{"hidden_size": 128, "d_expert": 64, "n_empty_slots": 2, "balance_loss": 0.00208, "balance_bias": false, "norm_eps": 1e-06, "tie_word_embeddings": true, "optimizer": "muon_variant", "learning_rate": 0.0104, "max_grad_norm": 2.0, "batch_tokens": 65536, "train_tokens": 498800000, "max_steps": 7612}
Below are experts of layer 13 (counted from 0) of a mixture-of-experts language model. Rows are named router (the router's row for the expert), up (a neuron's input weights, with its number), down (a neuron's output weights, with its number) and show model dimensions 0-63. Each number is 128 + 24 x the weight over its row's rms, rounded and kept within 0 to 255. Numbers have three digits each.
Before each expert's rows: a language model's description of what the expert responds to; "gets" lists some tokens that make up at least twice as much of what it gets as of all text. This comes from a sample of Wikipedia text that the model never trained on. Tokens count by the router's weight.

# expert 4
Table separators and numbers. Pipes, spaces, parentheses, commas and digits inside numeric tables and statistics, e.g. the | between hockey stats, ( before temperatures.
gets: " | ", " ", " (", ", ", "1", "–"
router:126104117141099151182180128175132132132141127133140122108163163091111145117107136108196112141127092134141157140121104137150148098123138115164073138077147109129123161171131106159136125157108138
up10:153134141117171141125145119093123137130136120107134172116087157133101138138116159138150147153147118125100156162075117141120131104120090135082116107189135154114084093089063147087089144146148097
down10:160131129151110130143103133116122118103140125162142131085129128100098137100115142119175139135114158118157167138141079136146150092109144145135154093132134131108127150132096115126075114160100139
up11:140118130146074126131082143128147123106138140101137105177127165132172139145139140130124122080099167138104142122107140159146182128171114110146153114136187166162140135109125151110071109124103081
down11:122133116148153134107112131120116082150153123177081109147123143145183094103092092132095118155102127096169138118153113094149146153139121178114100133140110136159117109123079127102120130127107162
up12:174098097143143153160134076101119107165130138129153132149106104143115147133134134151125133102139126118140158080132125141061153102115099155174117191093145112121138111129156123076124145109103153
down12:126123139119140108147144139135126122115106168136124126119092156113194152152169106124121157147140163100133108121101146144077141132144123118109099139156181115127121106151128145091101108161123147
up13:130093110147103117110152141122117154124134109148106136125123136105141134106125127120135135131140119152119085131098120180159120092136125165069121156128108128122130171133119157116157138170146165
down13:109124160118134128078147132115120129139107125095123153124149185132106099137142116126102073110074141148145126131100122109112127081127093130128110120134108074115175128150142105120148152093131110
up14:166126119149143081140111163137128081119093136106134124121149130094168115142107102104146110120143094097124121127132081095144142137131179128142086104107108115142149096148085145159104092112117125
down14:144123169111161173166167142145120188150130148132155115117113137149102165116144121137135132145081133167119106119093129098098090145154091113144128103110091110137132085094105168152116115126177111
up15:139120097137139134098108119109128121085147130104168130132089116088090101132112107144097102094083146109103147114164133128148129121174149141089151169143101125111164109166114123090148148076133097
down15:180084138134137158127084119160090153111072099155105151136108153174132150100143099137147136108112130112129146128096176150125118122148122163150148133136115140067106146122117157113129118066125101
up16:163125094112134094136138128159129156115140109113131154135140094096131095104135155150121134136173096142185145117157145131155122120186085136101154144102101110126136159147120150141119092151157140
down16:116123124179138096113142097183111103132143131133122173137136119132151100111155162132140160103227153155189130113122114098143105100140124173103142115137143102123138140163146127122151084109122118
up17:116146136120132126109107087110134156144149124121138174124163111128104151126138188115160110095145096095121163071131120153082141136153154132115131161169098093139115114169113098108086115108117168
down17:155113084126174079120098153150144126157144134141184103117143143131137101100144127104107128121079113125150137134142100093117092123144155098127116114155126139132086123140104117123114113148101156
up18:125122131143094137131131129163142158140157119128137089080110145141092093158153143125148088102141117141080102132086132159135113096127155111078120096127097113130186139158135128132147169162100167
down18:148110118169172131129156170113141111103095129129158157119148129147151120115118163110083136118143164145135087139131157162147132133099119110155172110143147181149095119112116139100089081145092139
up19:145125163117138139086111106110109124125116132166104114099099109126125081098135138115088152115120125111127092134143163120125120158116137153096167132125137155153127134115112171108142116157138095
down19:119078119069140101106089103072132142099111105139132109131108100151143116105144112129103137087143143113125119129151175110160124132169088140129136141156139134136149130148111129113123192150144110
up20:166087122112158120148134131153139132121136134140121132160123108154110113153129130095155136151148139133069137081138103140111154123089133094199103166145149155098130157141131117101153110151168133
down20:101126128161152100112151154129145153132108132089088133127129118132141160101086183157130147127127114125154102120155120134170148087181105110085122132154117153191108156096152116115149109098137145
up21:133126115110105125154095118155135101151144132115103103130097174096085115167107120109179147092117117101112121127135120155150123141138128133112093122132140142124082126184126120093141144152180169
down21:085189130129101139151146110127164143141119152146143149100160119101119149099144132127152128130152137092148160117154156134129130145113102161120111111075138126152078148171111143167097105125140129
up22:095120115093097102110116123151116157133140098126111099110102106092154116155097143123157132163113111196135131138107066127108201155152132171155129099085160113089122148140149149134135122132153134
down22:112058116162153135139143151189135115086090132141179131127122133122091140119113091155157142158113123123120079107122163114142110109148136100105075128080090104139136138117096133104134121131144109
up23:120116068109153123133102149139090103137124142131108146089133105114116152109123157132130153113160133148161153172105148151149153127107123158154144114155123097181105150131121118133164157122146142
down23:119112117085152120137113143117150124152138130157093158179140116108144115171089090068135084141153121154110136157136146138104180171108128048130153120134122128094117117127131144092156122119140134
up24:118104126135145162131114154076097139144149153137122157120141169110136156094153132125091110153147137118131155140068125132095107155094160100147121116147129153106126116131169151096130167144123163
down24:079110131143139111122149140155175142149083149082125117117111172155159122139103083118134114102130096118135150122149098097127123150130089107102101142131190116155103144127123150174113164167117132
up25:112095164144126125110163120149102132091109136171188071164098150092137085119132153096164125099124166103146102133141112128130143138136143108112100128148111111141126132186119088107126117088153144
down25:066134158163119141141113089144148151185114131137148119161173158127111172170115134096128101137158143162126144125121145124129155119131145187131135117122099118119080156084140114114122119130126145
up26:130130100135123119116138100070181143135122156062113086114130102141109117124165141156146160156092159124172103100132125164129136114145171108154133142135131130148130088084139123109152118091119109
down26:152145134175113084146143100133139145150124123114126136148139145145120139089109118133109119141112124072085100141126146130166148111123144147112154144121134147156151146177093111125114214126107103
up27:103120088115137124108121127147116130093104078158134144113137111096131148124151162168131161132143184104153130126157124137112099148196160152176128177166132100148152144138138096147111107130169149
down27:098154135151109155195143103142108061157154159101135126131072139148147099125166142099077149093123096128146143131100105125151140138115163115109111067121124123103109139123114098155114112174149147
up28:120114120099099132118077119145078124132136088143082157170137118103140118165153120154126139131096158118114160135127115099108127148152176116148137166134102091103097134110140145134124182172090107
down28:124118111150150154120093137107143091145132151097168176165133111101104144107111111129114146155161146124157166139153128170103162095065113131146143132136127139099146137151142127136095152188132130
up29:112129113119096117133166113138162099121146154161090104112109108134172146121148174115151156097147140163115119140112149151133178118160146109128122133102118132137156107141099128083080144177120139
down29:124148130163097148151104090110086162165085122129165141122109123170142133131150148108122140110121110151093144157147113125103118085100111105178101102144105139139149154107114123145121119125130078
up30:129140099072117116110147158174136180127114144118154126105139095130080122114135173131137093134098115143112119140102099144095143109149107153079145136187160141109137157128139105140132107127138171
down30:116070164124140124153114157134127128141133101166124101124114133069123148115120101149135136133141164086085126134109118134119135119099138099128158138130138172143141133158147108140160141098118156
up31:156076133146128095110168111117171115126116159110105112147144173102143130136093127126114130132119116109132141144172099147167117189147094104162122159155089145106136129125150138130110131140118140
down31:140137139184128142149139160104079111129112098110167169151131160111141124081122178129130144145132135170120087115089147110164098134096156104143108142108169073158118094132168122132173126155134101
up32:138116114104090140127138109156126144120128130146142136137168155112134167149160127089110110103138128140142172176060098111108119153116173190129117122129116109154147161115133082105129099108101161
down32:170136148134165142122121111162090109115113105138115146117094123112081106127134156101143091162153148109127140132123160132128105157156162149114127134147127127158118106103104104138127121103133112
up33:133088127145083134139107157125116132118124125166153139118148133109121129163114152139139131157139128131170175090167125077154092126131087118138133114096160115099149174106125138156143103127112124
down33:173086131146124128126138104131121121093145097140151142080100149150084144152117097085129156131122153160117147091125095138141118105123122118173155163090153162099096106127120106168108120126145099
up34:139088131132121130103178133145093137125152100175103178137132136123101118138163108147092109123155132077156125087138112080108116155117115127138156153140141043132120080104102119128161134088168122
down34:099149139108150099092109123153159168106092093131143094127142104139126134112148133161164118119096142109158099127126124142110123125138121115065135136118147135152106158168116123169140143139143112
up35:127157132124146167150142136141140147108139145099127145108134142148078078144157129107134122195126105118129140118097137124107129142143132103131164105149140145090147158103114130161136129143137156
down35:073136128129114122155117125114167157134165173116117131101133112133133121141130144101097101132085142104173161126135148135111151129105117155127136105111086164157116094100145093088129122143118133
up36:114114092117127114128126136114162132139162096148149105102097108046119137145147151161153118185152175141116133101133104154191136077125136111134087073110108118106131151128138107120105123104151136
down36:118104129124140104136172138138155111118138095134119148144121111133135128111107106146070129143226115112145112109112101131142154141095114099117128139094131118114158142103119122170133159175103128
up37:135138150095148119125163095111094124172140136120134107109133117129108118129103137136139140138112153142163146125140080177127129138121141169157089174105115123110098124137107111090134115112136186
down37:105173095145138152149151101133108077163128113135144115147114099146158124103131153159101133134169087132126116120120113112139117141101130106166118133147149136112138082111091112101113121119135192
up38:163127133118100141130125126163126154146118093110145136131149120122128117144113138161141160149108121135115154176136105152148132148175117136161108131142111136110138122133120121107131167125087097
down38:102098147133120106156159130131143106130104129125095156119142134134148173149108147138152096137079100123120143124130172129162154102145124083117138116103184176140094134126120113088121179119127128
up39:137144159148134103105115172124140146111131080126084093119146131120118122116095131142113102119050122099122142149140100189121147126134089128144133135146129122125182121091116158143133166148154118
down39:115149126134145132203090117125110125130130150112144110149148157113139101097121142096163113144086124146144145095084111101158147138126143139108130094121148065114115104140137101145107085156126124
up40:127115137132157141129115090114114107168162132135115142141148127078083140127102139114122112108119170161122183179104116071117187083097126104110131177139137110105135128158160111122143154113090107
down40:125142095132169140119160122105166139129143113107126060096131151112149114165134146132109138115172155147152158120104044120154127114133126086106116154109104199143129090099163134117164130120117138
up41:117139134158116073173115137095151162072128120117141131097117159138163110130136112119096083130154146101128117140117112144139140139106141136120123090125145159126132193140109145080103122147126148
down41:153111155152123164171115128090165112138095138124142160144108156166097140164105064072108122119171104194120133108138168112133155137166118120129132099108125151129141111138164126152107140114161129
up42:118121113110110144132069136138169167089139117121143155126119141116157099124106149117110113127116148117115077144134156099079135142109093126088121115142148136117127132162157148130136129147112144
down42:143096127137141161115066091127080083078118102112141118144141165133107172116132148107112147130126107083173150143132109105107108142159138156135128167094113123158132114152143102112132113108130105

# expert 3
Foreign-name syllables. Short vowel or syllable pieces inside foreign place and personal names, such as Yok-ne-am, Bish-ke-k, Pl-o-iești, Tarb-es.
gets: "o", "an", "a", "u", "in", "i"
router:127155140152123112150089100161129102139120125117142117092094110165120098177143183135118137116109169126148123134129133090112124170134110137114108159118164109126140130123140160133142164164103119
up10:107175120102127120160103119111140093142128142167105135114166138152115112153118156133088142123095139129151146084127134111139153136127149105122082140151136158168100149099120132093133141124117126
down10:118120139132175122114111154136166105085147150143141126150147128144161089130160115108177094129057095136121071134108108136158127127140105141108122165107113179150113126137151145125166120124134056
up11:108151103136143127134149126148133154139117122148146136068111113140145153138117168120098113105075111100155133146120115149115122183116158134168107125127164115138133186171068149109140130146133149
down11:117172087152140129110100095133135141100098169143126143128119119100142115122122115120110127119053141134129127195142133136149120138148099146102137138143126096138146087131120137135083138155117126
up12:147122104114125115173134121140159141181169149153148134153127106141168108169123097120134112120131182117132157119120107105110137125105070125108116144109135139137107095160137068123102106143122083
down12:124111123136117141181139136135124142098102131161154120128126123119157139141164128150089160153117120116132146076158123156122129098131087121131098125144096161140139123122141152143107152111135150
up13:122156140114118108126097133176137107162144119122189082094124123114144122111090141113144185110177154147144104121122152104130146129127102134107108119160117084132127120158091124138105110134181132
down13:117115126112138124106122138136163108132127126109102159118078155114148127135123141099083127122095143077099111131120162162116143117119158135153075118161152166146111124113074124121134151145132099
up14:133122120122104136137090148144133173113176104147137151082136107160145116118145145137132153118124123119168086136100141127106132117126123080159140140173126102172117145148130125082163160160099165
down14:144120142157105129144081182140145140107107111101129108152121137079103129125113139119133099148006176108102152148133133124114097112139126105129136148130132128166148128135143122129143174078115138
up15:178120188161138085103132155101102119170111095092107108133122131176120121119106135131121123161126145169154088100104118151097109116118184102154129151188134124109149158131099104082113079140139151
down15:166124166132115082123133101134136101160104094097151121107159168175080127189078107130142090122110156145141156145136078104123107125157156135129152109126107126090108175099146128139177113159151109
up16:099094100159154102150120146134125119145155134130140118088089103136119101129181135163117166152161122123148120104183142109139109146151111132128102154118132128104112138113112151141139147108129156
down16:142127091109131141130119151149092146082154119128092103157127127129139133128155134145093138117134093135092175072154127127106092129151134118146157117133154122175137129099118126117114132112132129
up17:121162096120132081133129131107126148110142111153167150083125137119119098091132167172138113163180151070188138102128118087123172109146115123153103149126147130151144138148151126159165155096129165
down17:092145109131117123159125119138126125141141141100142128112121113113138149091108113124109081146174107133156135161120113137136108068102107145180153125113170067093124114143166148138171143151130120
up18:089128116094131104149124139106124130094137153140169165100101141137119124134115141144130136106104112086163148156096131145095119130119131158155158147081123125126110152152135162128111142134140157
down18:111139147103149095099150129140113118107078112118120115106118102130127142157185138138151095123138146076174131099117148136132142114137086130130156150116192088108124158117141110129166118125142143
up19:091092128173137109086120153165105155142123114131154147119146173147104114120104184145140124117149158152107114127126104154116109115142130168163115157112142129070121146099097128140132173142150155
down19:149076095142159116113191135118160141152127122154093109113133074123125118172163080141074131123084111100116080120125155148127135125109113113099132128138143171131104116084141124119134157123132141
up20:120113128078122134153089123180118116116159095096142153134170133127152108156130156147129129089124140106161120111139158164123130144135105114139101114096161133131121152066134134139132138152107112
down20:140103151093127082184110133129065149125167112118101115139123179135104135130116133193101142127124109094115150100107097120128155160127131122188116109125146123098160147058164102140108165141142132
up21:126138074165123128140122166098129128118096105143098126106113105133116136164111139160131127107136113106110112117133104137103161079157161118138166114141136136101117148152083150136139103151170151
down21:162138143109174128127121123180110151125131146120150108178122147098121113108076165121160176079155160123132128108150110132097116130113142133130138106129091142113143136134138160129144141160114107
up22:111098101142127165142116085140155150139162112151098123119117114130078168149138159122092133125142123127137125136088108100137120126115121167128088157137157148138164145152162140125114126132089139
down22:111087154130153111134141177148089153138140118119179069106135099143121169165102089172144115110131101133138119126150134142107148105170096151130156120175136093132097114119173180131116098142114129
up23:166167078138123101120145120072097114126120107154142121074152118137110126142141122151162107108160105141171139123097148103146129134149134140183115141128085137119151155093083117129171147129139116
down23:146109120133130150139138141100156092125144093124120071103133124097160162149157105082140157161142156149150073108095143162118126127088125103123130124101111118081153138138136154158123120125115145
up24:083120153162120144101141106105131122086153118148117132072133132118117094090100169108140125139126118100110124142141118086134148126155130106122110157132153128122155081139141119169120150104130172
down24:124132133163173101114160134113109151101125136142190124093152139104166144126138182158150109165089131096118108104113174098158092138112081147134101110133149140091114125139134118120111099104121128
up25:159085133159074134118133104094111125157168149130149149118120082093153095146097142142123147092118152165095134161112136114101124103129129144120091150153101115127123090156144093132152151125116095
down25:150136142135176147129108131147139093108167123092138184149145102122108170110121120108127109148178147154096126150138090161110159124189152122117123109140105130148130130137115129143097123134126101
up26:161104131164067146121119107148073144171083127128095118124149117191107117111105137100135130143206119151137174152123118105140149123103126109134145156123111107141115146128105116154155141175159097
down26:166105118117170162143145165142116117122126157191098142124100127093132137128137115126110117112097155131136156098163154138111185154122148070117141111149142128115186118144106158143106085155133134
up27:146108116111094138120089094149145110149098128114141109130100114156134147101072149097112112143111123160153130114072126096126153120118091106153100121115138141112129122187165126134097136107132101
down27:155142140120167147099103163143113172120103107114106120125123119093116150106137123130104102137132100109128128145156159101139149159114112181119158080154140124135150144141109086135105118108134102
up28:165162094130107178144120152118084077112120115114100143138114159129139111121110119144143164148141133151143096113179166098110108113085129128118127114117137102131144128116140135112160138126162142
down28:160144086127152155125142154152087088101141129138131129126090137099181125171121147105118163148179114148159100108159115153106141120131141113088099101119145115131101173143134125107144140122089160
up29:115109061129099144143111096080149102112167143124153140087123119143127128160093151144121137101161140117139160114130089106118154127099129140123136139102126090140090126158152124102136132125150147
down29:160143086092152097117114134124172161121155112108145156118117120100149141109133092129153134085173167120130111167108084100119118127139121154082133102120157129129128101146147164138117152137177093
up30:139151116146102134105110129146164146113115155140066161150146140157090120150145113149113141138167138134156098173076100082064109092130077121136119133145105151112148146139123104132133157096082132
down30:141124124148160146138146099127123109103140120142112097122142130149154129144142127140153129137043110099167112150159146161120128144120128154135096149149142168112124153107109150122119129116143101
up31:102122159133138168118117144154119115157146137105133121088135127088112149099120173121140158174131146097151133141127159110096156128163104137107102140128111120089124173126133142161134120117133121
down31:135091133122111127173095140157114176152119118132114127151134117105162115104102148153105103156106100112126097159103127115124116103125170110108144106133149135091148066132124161147114115190120158
up32:105148156081102111130121123175127075176115123083121107096104085156109132127119159112119150102183119144170136133096154097151123160150133137103125169122139078135093138174102091122164161121151128
down32:093147112120112137144125105146119143137153179085140112130132115146113163122152089139105126162145122160150131105119107129169116127117127150138134168137117101118130100135118114073091122130163157
up33:152141139111121103119120131112125117079135131092143104097127135156089071173183133161162166115151137135148143140117107100093152140122151126155154110115158144131127112129128130139180160128110147
down33:144186143113133100154119138135100094097117096153125126123149134148104177143112133133137156144093150128146111063156136082074100140156140119122109126129113148120148083105120124129126132125143164
up34:095124131134123130168110115151101175124138138097101138084113119120160100123139178145103149126140151131168177101107150075120114144131146108114117124101129125118126118139080133128118115091160145
down34:106111179138149155129124121155145114172126105120141124119077112135119153153104144136098164120074140086126140122088124138127134148078143136105117120133096102127125147103110158115150133122124156
up35:098128127166102105152155151118131121149166144140137085095134123114096070139110170159147174101103094137152116093118122127108103124131120104157092144122119152157119155168117140108110138142162116
down35:126154130165134146102158133129135124137134138080173171162115068136138131126169151105085119127108145108086157159153132123140126108126131109105115109118125110114139088117154085160119109162126149
up36:143147101142117137111143134156124127166122074132144145074107159132143093095167132141159114101122135139145143136115102114138138116167094102131070136106127130131184123074134127165124107113134168
down36:157151115126124102133122102169133129143144165121121094114130156101115135123116191144155101119113131156125118147144099154112110157124135143141113105120147143121113158100125124104123171173100102
up37:134112157133156127114109105167131110137161092078124134135145117128072121150139172134118157143088143102129161114105087129131097091164139138204122136155110160106100173127155099110117165100124159
down37:148099108122079102128138150131146150118161099126051149125127111132143102145119157133152145131097174114130150099097151076158121148110125093163102148124105122152151096102140109110131172143144114
up38:114108135093110088118130123107150126125074114113118131091115135180147117108150090151121166129120142125152158103153100142088133136155146127155089126155140150161138137130129110118167123125100197
down38:119121109129133157148132136129110117161090130120143109151130153130137114119131100091097130140096150118097082119121092130128168153116160085133137141141108135171158116144117109159127063131098122
up39:118120132108086156140136116123106138121093107139103150095161123150111131142159156139145089131099171123111114175139152116078125114152144122117125114143119094102119155151155117129096100099144154
down39:119117095103115128122154145118110143138125123152096122154141118152156111142132153127143128079046123174153140102147131160143135121127107129106128149102140140118122151106141112146064085119134134
up40:139144135126115107129172101137107120101102133125136157093136123117093130122106169177143134147139109133125143154143111162132129105074134121162103155137185124113144165122123092124150122147112087
down40:123109146136137115094103131131115101149087150102122129151155123116131131144119132095172122161187128165103104114119094168097128081138156152173082133142152158160100114075156128114152148174100111
up41:136143108142127111134117107136110120154147133140125142113139158120125134175106133129101134099110122132165115138138109113152134125141077080130095164068128128152146152157094132135123126132136143
down41:138120131154105105111140121061098145093137138144165128140135123152130141113126126116154118149094123086121129156131142162101103110151127121130137134126097135110115169123097126111151152112135118
up42:098140110130082096156143075177107139110077100105111128084131144176098096139136141153161131105144111123168134124111131114098146117124110129145144138122109113110146101143136137107152168095120181
down42:104170158138161166128127121104096116115106144118091136136109145129095161175132107155142138115140136134075117124091167128166123125119160121122104136157131131140159169145162127132120118179127159

# expert 11
Numbers and counts. Digits inside numbers, years and table statistics, plus number words such as two, three, third, in measurements and results tables.
gets: "2", "1", "3", "0", "5", "4"
router:123106148081131131161171120087093110121170186176078136112131135111141101069165126115125148112114110114131127115122115131110125097099149100127164094168167138171106139147121156156152115108129107
up10:182106153096130176121094114139145138127154138133122080116124163181136134148102124119116124106073111146160159135118113123131114131110104157166104128181088094074123146115141141122076124133162132
down10:083078134134110146130151113116102106120134154162181102088093088124126143131111111133116128105103119140132117062096108106101146136102121124141126144122148171130138147141151128146157139129166123
up11:097161112120096114146147142134080132144159141054099189132144167150124159108188155086147114090106108113134125139132155111146188109123092118109086141143116095122103095138122152130126103146125139
down11:104077121073100099161120139078164119117154195144130140116127113119145137138166107116100108157125098117086110136152100134150152111130106133103145139154115130138139108150085147150127119151109134
up12:121132160131146152151100115130145123135154190150126106142134117164159136157163142130107137123166110130124103115110106135121105099134084114125127115157159137141113086109086073116137120124138144
down12:098092142132078144108150118106136120131107080149187116117149111111145147124113132096084121122080141121135151103122162114145164113088114096187126150101103130154085092125121088123144145139130165
up13:119149167182122145148181126111140161126144110135088139125131116158072121129157144107142127143123120150128132133149159104163123112138117105113089112136134150100130083164107081113116125083106112
down13:130115119116124119143120123126128140122152147162145113133139109130132140129093167088104147115150137135140123097138155142142112163133138100076128095168120145148127149123099128119100070182136128
up14:152171114132074125130160134161196097107152095163118079107129155128112074109116147144118153136144121128113155132107141136147127163120123132139118113085097132131122138154122138140149131148099086
down14:153139143142133161106165128135150146140136137119117084122146108145099120136160119120123104147128147126136068160151092106090107119115091148131117085079095118137114091188162134147135114126118187
up15:136108142127125136142108105126109190102089138157113127109095160184120118121166143111127106126156106091104145132120142149116108106154111138116100186122123179158140108144076117142167102091084187
down15:091110120158128142127172123142135112149094128148138123122112133138143134094121122123096125126082141128105108075165089149112141139130160120076095130149198151138149187134151185165156100078103167
up16:138108150127135125111136064121076168129167142128107165098180127146125118110181145088111159081111154118147111158105089148168134161113110121129131076105128130113153140111093138124150149099138149
down16:079166111147120114131135103128113089114145115136107116132106169106130140113132143120146129076112133126129130100174137142104169112169127088148131099146106167131121138081161171120072137123132123
up17:109152097150154113161127108113115161144106126134167156125134176199109123103129143099118106115056158128124120130093111131132190144153091143139095121140139174130110119157073148112169148128138149
down17:102128116091097149116173136081097121088155140155093143150091146156088101135116148089111130093140122111127095118152133130130083138123109139144119122162128130131143118112125124168156136124137122
up18:127131129113097148143124156084107137144190163170092127113132113102105101163113129114159122111098139133102169152147108106165109138129136108159133078116135143114125148126131068136143102169108172
down18:110137158174135106158082118146145105085143104116126098078129154134165103161121152130177102132122158130091142111154088136157113149096159119103096156161116145133130130144166109112167147139099124
up19:123105198137127088129125129072112144133167106127098136155139128151165144121162129130128089152148148095106143125127149122126130141123152125120112120140125136152185122152140131124144144109130131
down19:079085120130097157146169091129171123147154117148127111114126119088133163138146154121098139116172122119138105131133156119114095100159088095129123156140117145100096131116138102137149134147131133
up20:099075146106156131099156115113109146111129141129118085175117107136138118113149158133151133135107144130111100128126129089130148121154187132159115101146106099139117184103119110108148124157100137
down20:100116177145149086115134101103122133116132135135147074134122110123122149170141106123125120121107135160139115124139120142111120139151198123104119135149104116121150136133152124134146043086116090
up21:089086097120121178151121114168111173113121113068133151103146112098119129098155114123111136128096167133168143177127133132074150149127134145107133124079124150121160183141122131130137102157114151
down21:145117143116162146112130105182126101102147152128125143105162136137106091102185113146133157143121116161133115152114111144132099140091149134099124091146125137152150075140118112149125135094142135
up22:116135117129157104124142162123113120137119146107119108152096069140119097149087132117121152107121159119125183166101167133088116055098135136165159163143134142158150122128081123098152094145126143
down22:120118133135158110139141138110183109123139105095137126122147153100129104171133140151169105121045139121142164141163070150128075160156096107134127128087093139120106151166131101125126154108137136
up23:159101100087129123158112140140125118145120105109120113139084151140129104109145136136090164133131109135127188083125118151132123128124108101104129119151162055132122078114145145117153143171151134
down23:165125155106139102146115109101147144097099136107129127172094098146122144123092116152126086129078130142134139150110160107103121144156075148093145098079156126129157178145139120099167159118131128
up24:153114165126108162109139127099110144091154097115117135074111155148139148115132105098120108130144121087150081140156149128132144092123168079168143145130172158168137168175093129090116124133109159
down24:110103129100101121129124103097129161168136139109132076126131116150104145116147127166105110116091133135128130128151136112150113138148131161093115110122140121093112125060153106111118120119172104
up25:164114141105127138151120140097119149106142143113124107121122097165130107074159116103136120097153146139115119171114133145118091132136099141174193154157122171102146146137069129126087102147122148
down25:125147098126081090091084128120140150128071159143112132110144085122134096095148116130107121149105136127131136096132135115150168127178169142145130181163147095153121121108101146123084138130157138
up26:152105112116103143089127149154105105146168147142134185132098180114108157126119135146093130092123130056124100119097167111142116125151174131116090111124132162124128139119130074117113107135147115
down26:101171151125142142082117104137103142155177128149096116118111127107122126097110142169124093162113119075142136120145137162127149129131148126153072128094140127122117107152107136126175149114101167
up27:191137119141146113107153129148136153114124151116096174102102100137150067135108125126117133130124113143116107171149116104143170112158131110113121096108107170181127173162121143113121087157129141
down27:133086146148144120133168144122172102134160105157153134160150112116127162132093113102123143151089074120116124154112096114109119133141188142094136114092123148088185166150142165108142145124134083
up28:132098099093099124167123149128125137106156132125115129145103141137172096138093149095157134148139106149136124132143162133131145118115106146104081126120090087113133077127129125081105135155139139
down28:168114153144138145125125084157157099144120138135097129147129116090119154153124122098098110108089139119128180149158154140187135117175093151156088104129130150138112127153106140118111109160143128
up29:159136118107102100134089106154180173091122174095141144165087108127141117111119124121121108114122132170124110154135113183136163137130152147121126090173129132136141158105120106135131161147104147
down29:083094126164117147114107146116078079113131120109099148100104090143141152162125114094140167142154172138153111140120091173117123100129115114083182143119137156097105131160108163118153149140128137
up30:129180104089116101152147124147080134113150123150130121142105142110150102140133158101146113154123114125147182137134117174168101111146126152141137120131102134124089154090082172112136098080134113
down30:112128121097115106128157096124123134124109152123146172140144093163127124103131139136169147120073105131156109124165120138064137132166137107116116122144148075161148098125188153064161107084138131
up31:105148115092077105117111165150098137112179132140123151111157115127149145099130129127156159118176163119120131129109117167141120137138095159149151102122138137148131143119121119156141108158100159
down31:126116148121130134131142102094122093142099124151102117128126127169113082142117130095121122126089181136134122128075206137115128153128070105141161118124109151165097148148137137141096139116133135
up32:095122114095125156136120112121159152107152120133099145130140138128086106154142118141159147124102132151157140152114129182109155147125128128093110107173173105103127107155115165110129133161133132
down32:155161138132166105149148149083164133132123159099109116137138131123150111128101086149078120160145152098130111124122152092090121168171156160114154103142139152109172155189116133143114095108138109
up33:164091110095084166131112073137127124152125118119103137118141167092119110134099125175108183120155136092120149139074133095140158109137134159108130116128113151165102137135142089132125139133141112
down33:119142144114143090126117104105139133110144145173128130134114156087183104127134156098132103142184165160115156130121095130120146120126133109108173121117132146143108104131120115064105086160144093
up34:130148154133100169119145131135136104129175124181117141084160155079124134139094144126105114142173132077109150128112091113126138120137094079151166182152104107120137133132095144108149144133135121
down34:141111147159177144106108126113126120132112144117100147111106165101156169140083145162133123133094138120126114149106117090157129101152103143133108148112082127110098086124136139180137129136155113
up35:104112111126107141129136122123120128120164146119104159118149131171169117102111151134110143144103166116169119139146169117124132117172132108137116102120123113162152098146115143078146110149070129
down35:130155128131187131129166145132155152094089098146103163114162105125170119123130121140148121123124156119120098118139125133097114136110121094101128136106174130147152129142130105133130090107189108
up36:112122127160099104127141136135129151174135145125106142111142106084122132116162108158139123147121080097133132130145118146117147124143154126133153137137178137082125127113134119155152078125112083
down36:136118105163137160151094154099141108128121138133099146119095153132158111139124107191154104099161126097122137142118150116140145149131163140111130091115162174125161107189148142156108160064113191
up37:166142118107119124114132115169110148155153119096117164126149201126146093092107129145145160155142105093116140130143182122107177145121133161135093109121132112140105163114097095151100093129123167
down37:112100132145098127180139112102093143144101109133128170134133134115146141090127093142122167133142096072081117125096165121102135180085152145135132123112154139129147153132120114157137117171131160
up38:159128134134109141170147142103142095129156171161093134147119120134157132128125135110126150140118148083173130130166131118126117186126147116095121161142132127129126112129088125087150142190128139
down38:075118139159137115145136135135120123114178116136132135081145113115106075080141162170136120144042130134129129134096131135105161085138126128141173151129145102125115133151141141068108129120138120
up39:156122088112105133116100156145151141157178140123103122107120147149110124127149150128121126120137086137106100111139096143121135143101122109083126148118131145115184142121118130119145155149121129
down39:098137165080165091138133083123119103160140174141115115097117168152164137094151144106150135139098095125137128086136134171145109153117127139102140109155109090163116130090124137150126111148107132
up40:140118083099108097138160134086132126113140097161092128163100182145160126115144106106140097126132113154153115177111159117118145176175119115117135110136129120098143152124113134075099150144083152
down40:154121084166116167139143132108105116156173109143103101146090143115134162157126138094145117090100085130075161106091130137103140132131118075160113139098125083118162121116119107141151118124161106
up41:173110088104150139130132131164148093121124181152154113107095158164120116128170115110112165133133097128145134128127096132155151128155130070135119135133166181131095152111140090123125141130120110
down41:164096120130122162142146134139135132134127115117096170164138057146116104134096128136164151108138094134146114139089152088119120172152155139141123147131134131126126115135139152118141105168073104
up42:140133105111110155125093127108118140154161125134083100128130065151141095110143115074113152101197122106138128158134102154131149105127127133158143132131164119130119076113110149135145112131150121
down42:146131157162180155116098166137143139087111098106145148118166129097143117158134121179074129111142131127122123122128148148135095106125118147114151114181091095138132130088110113135109147144123078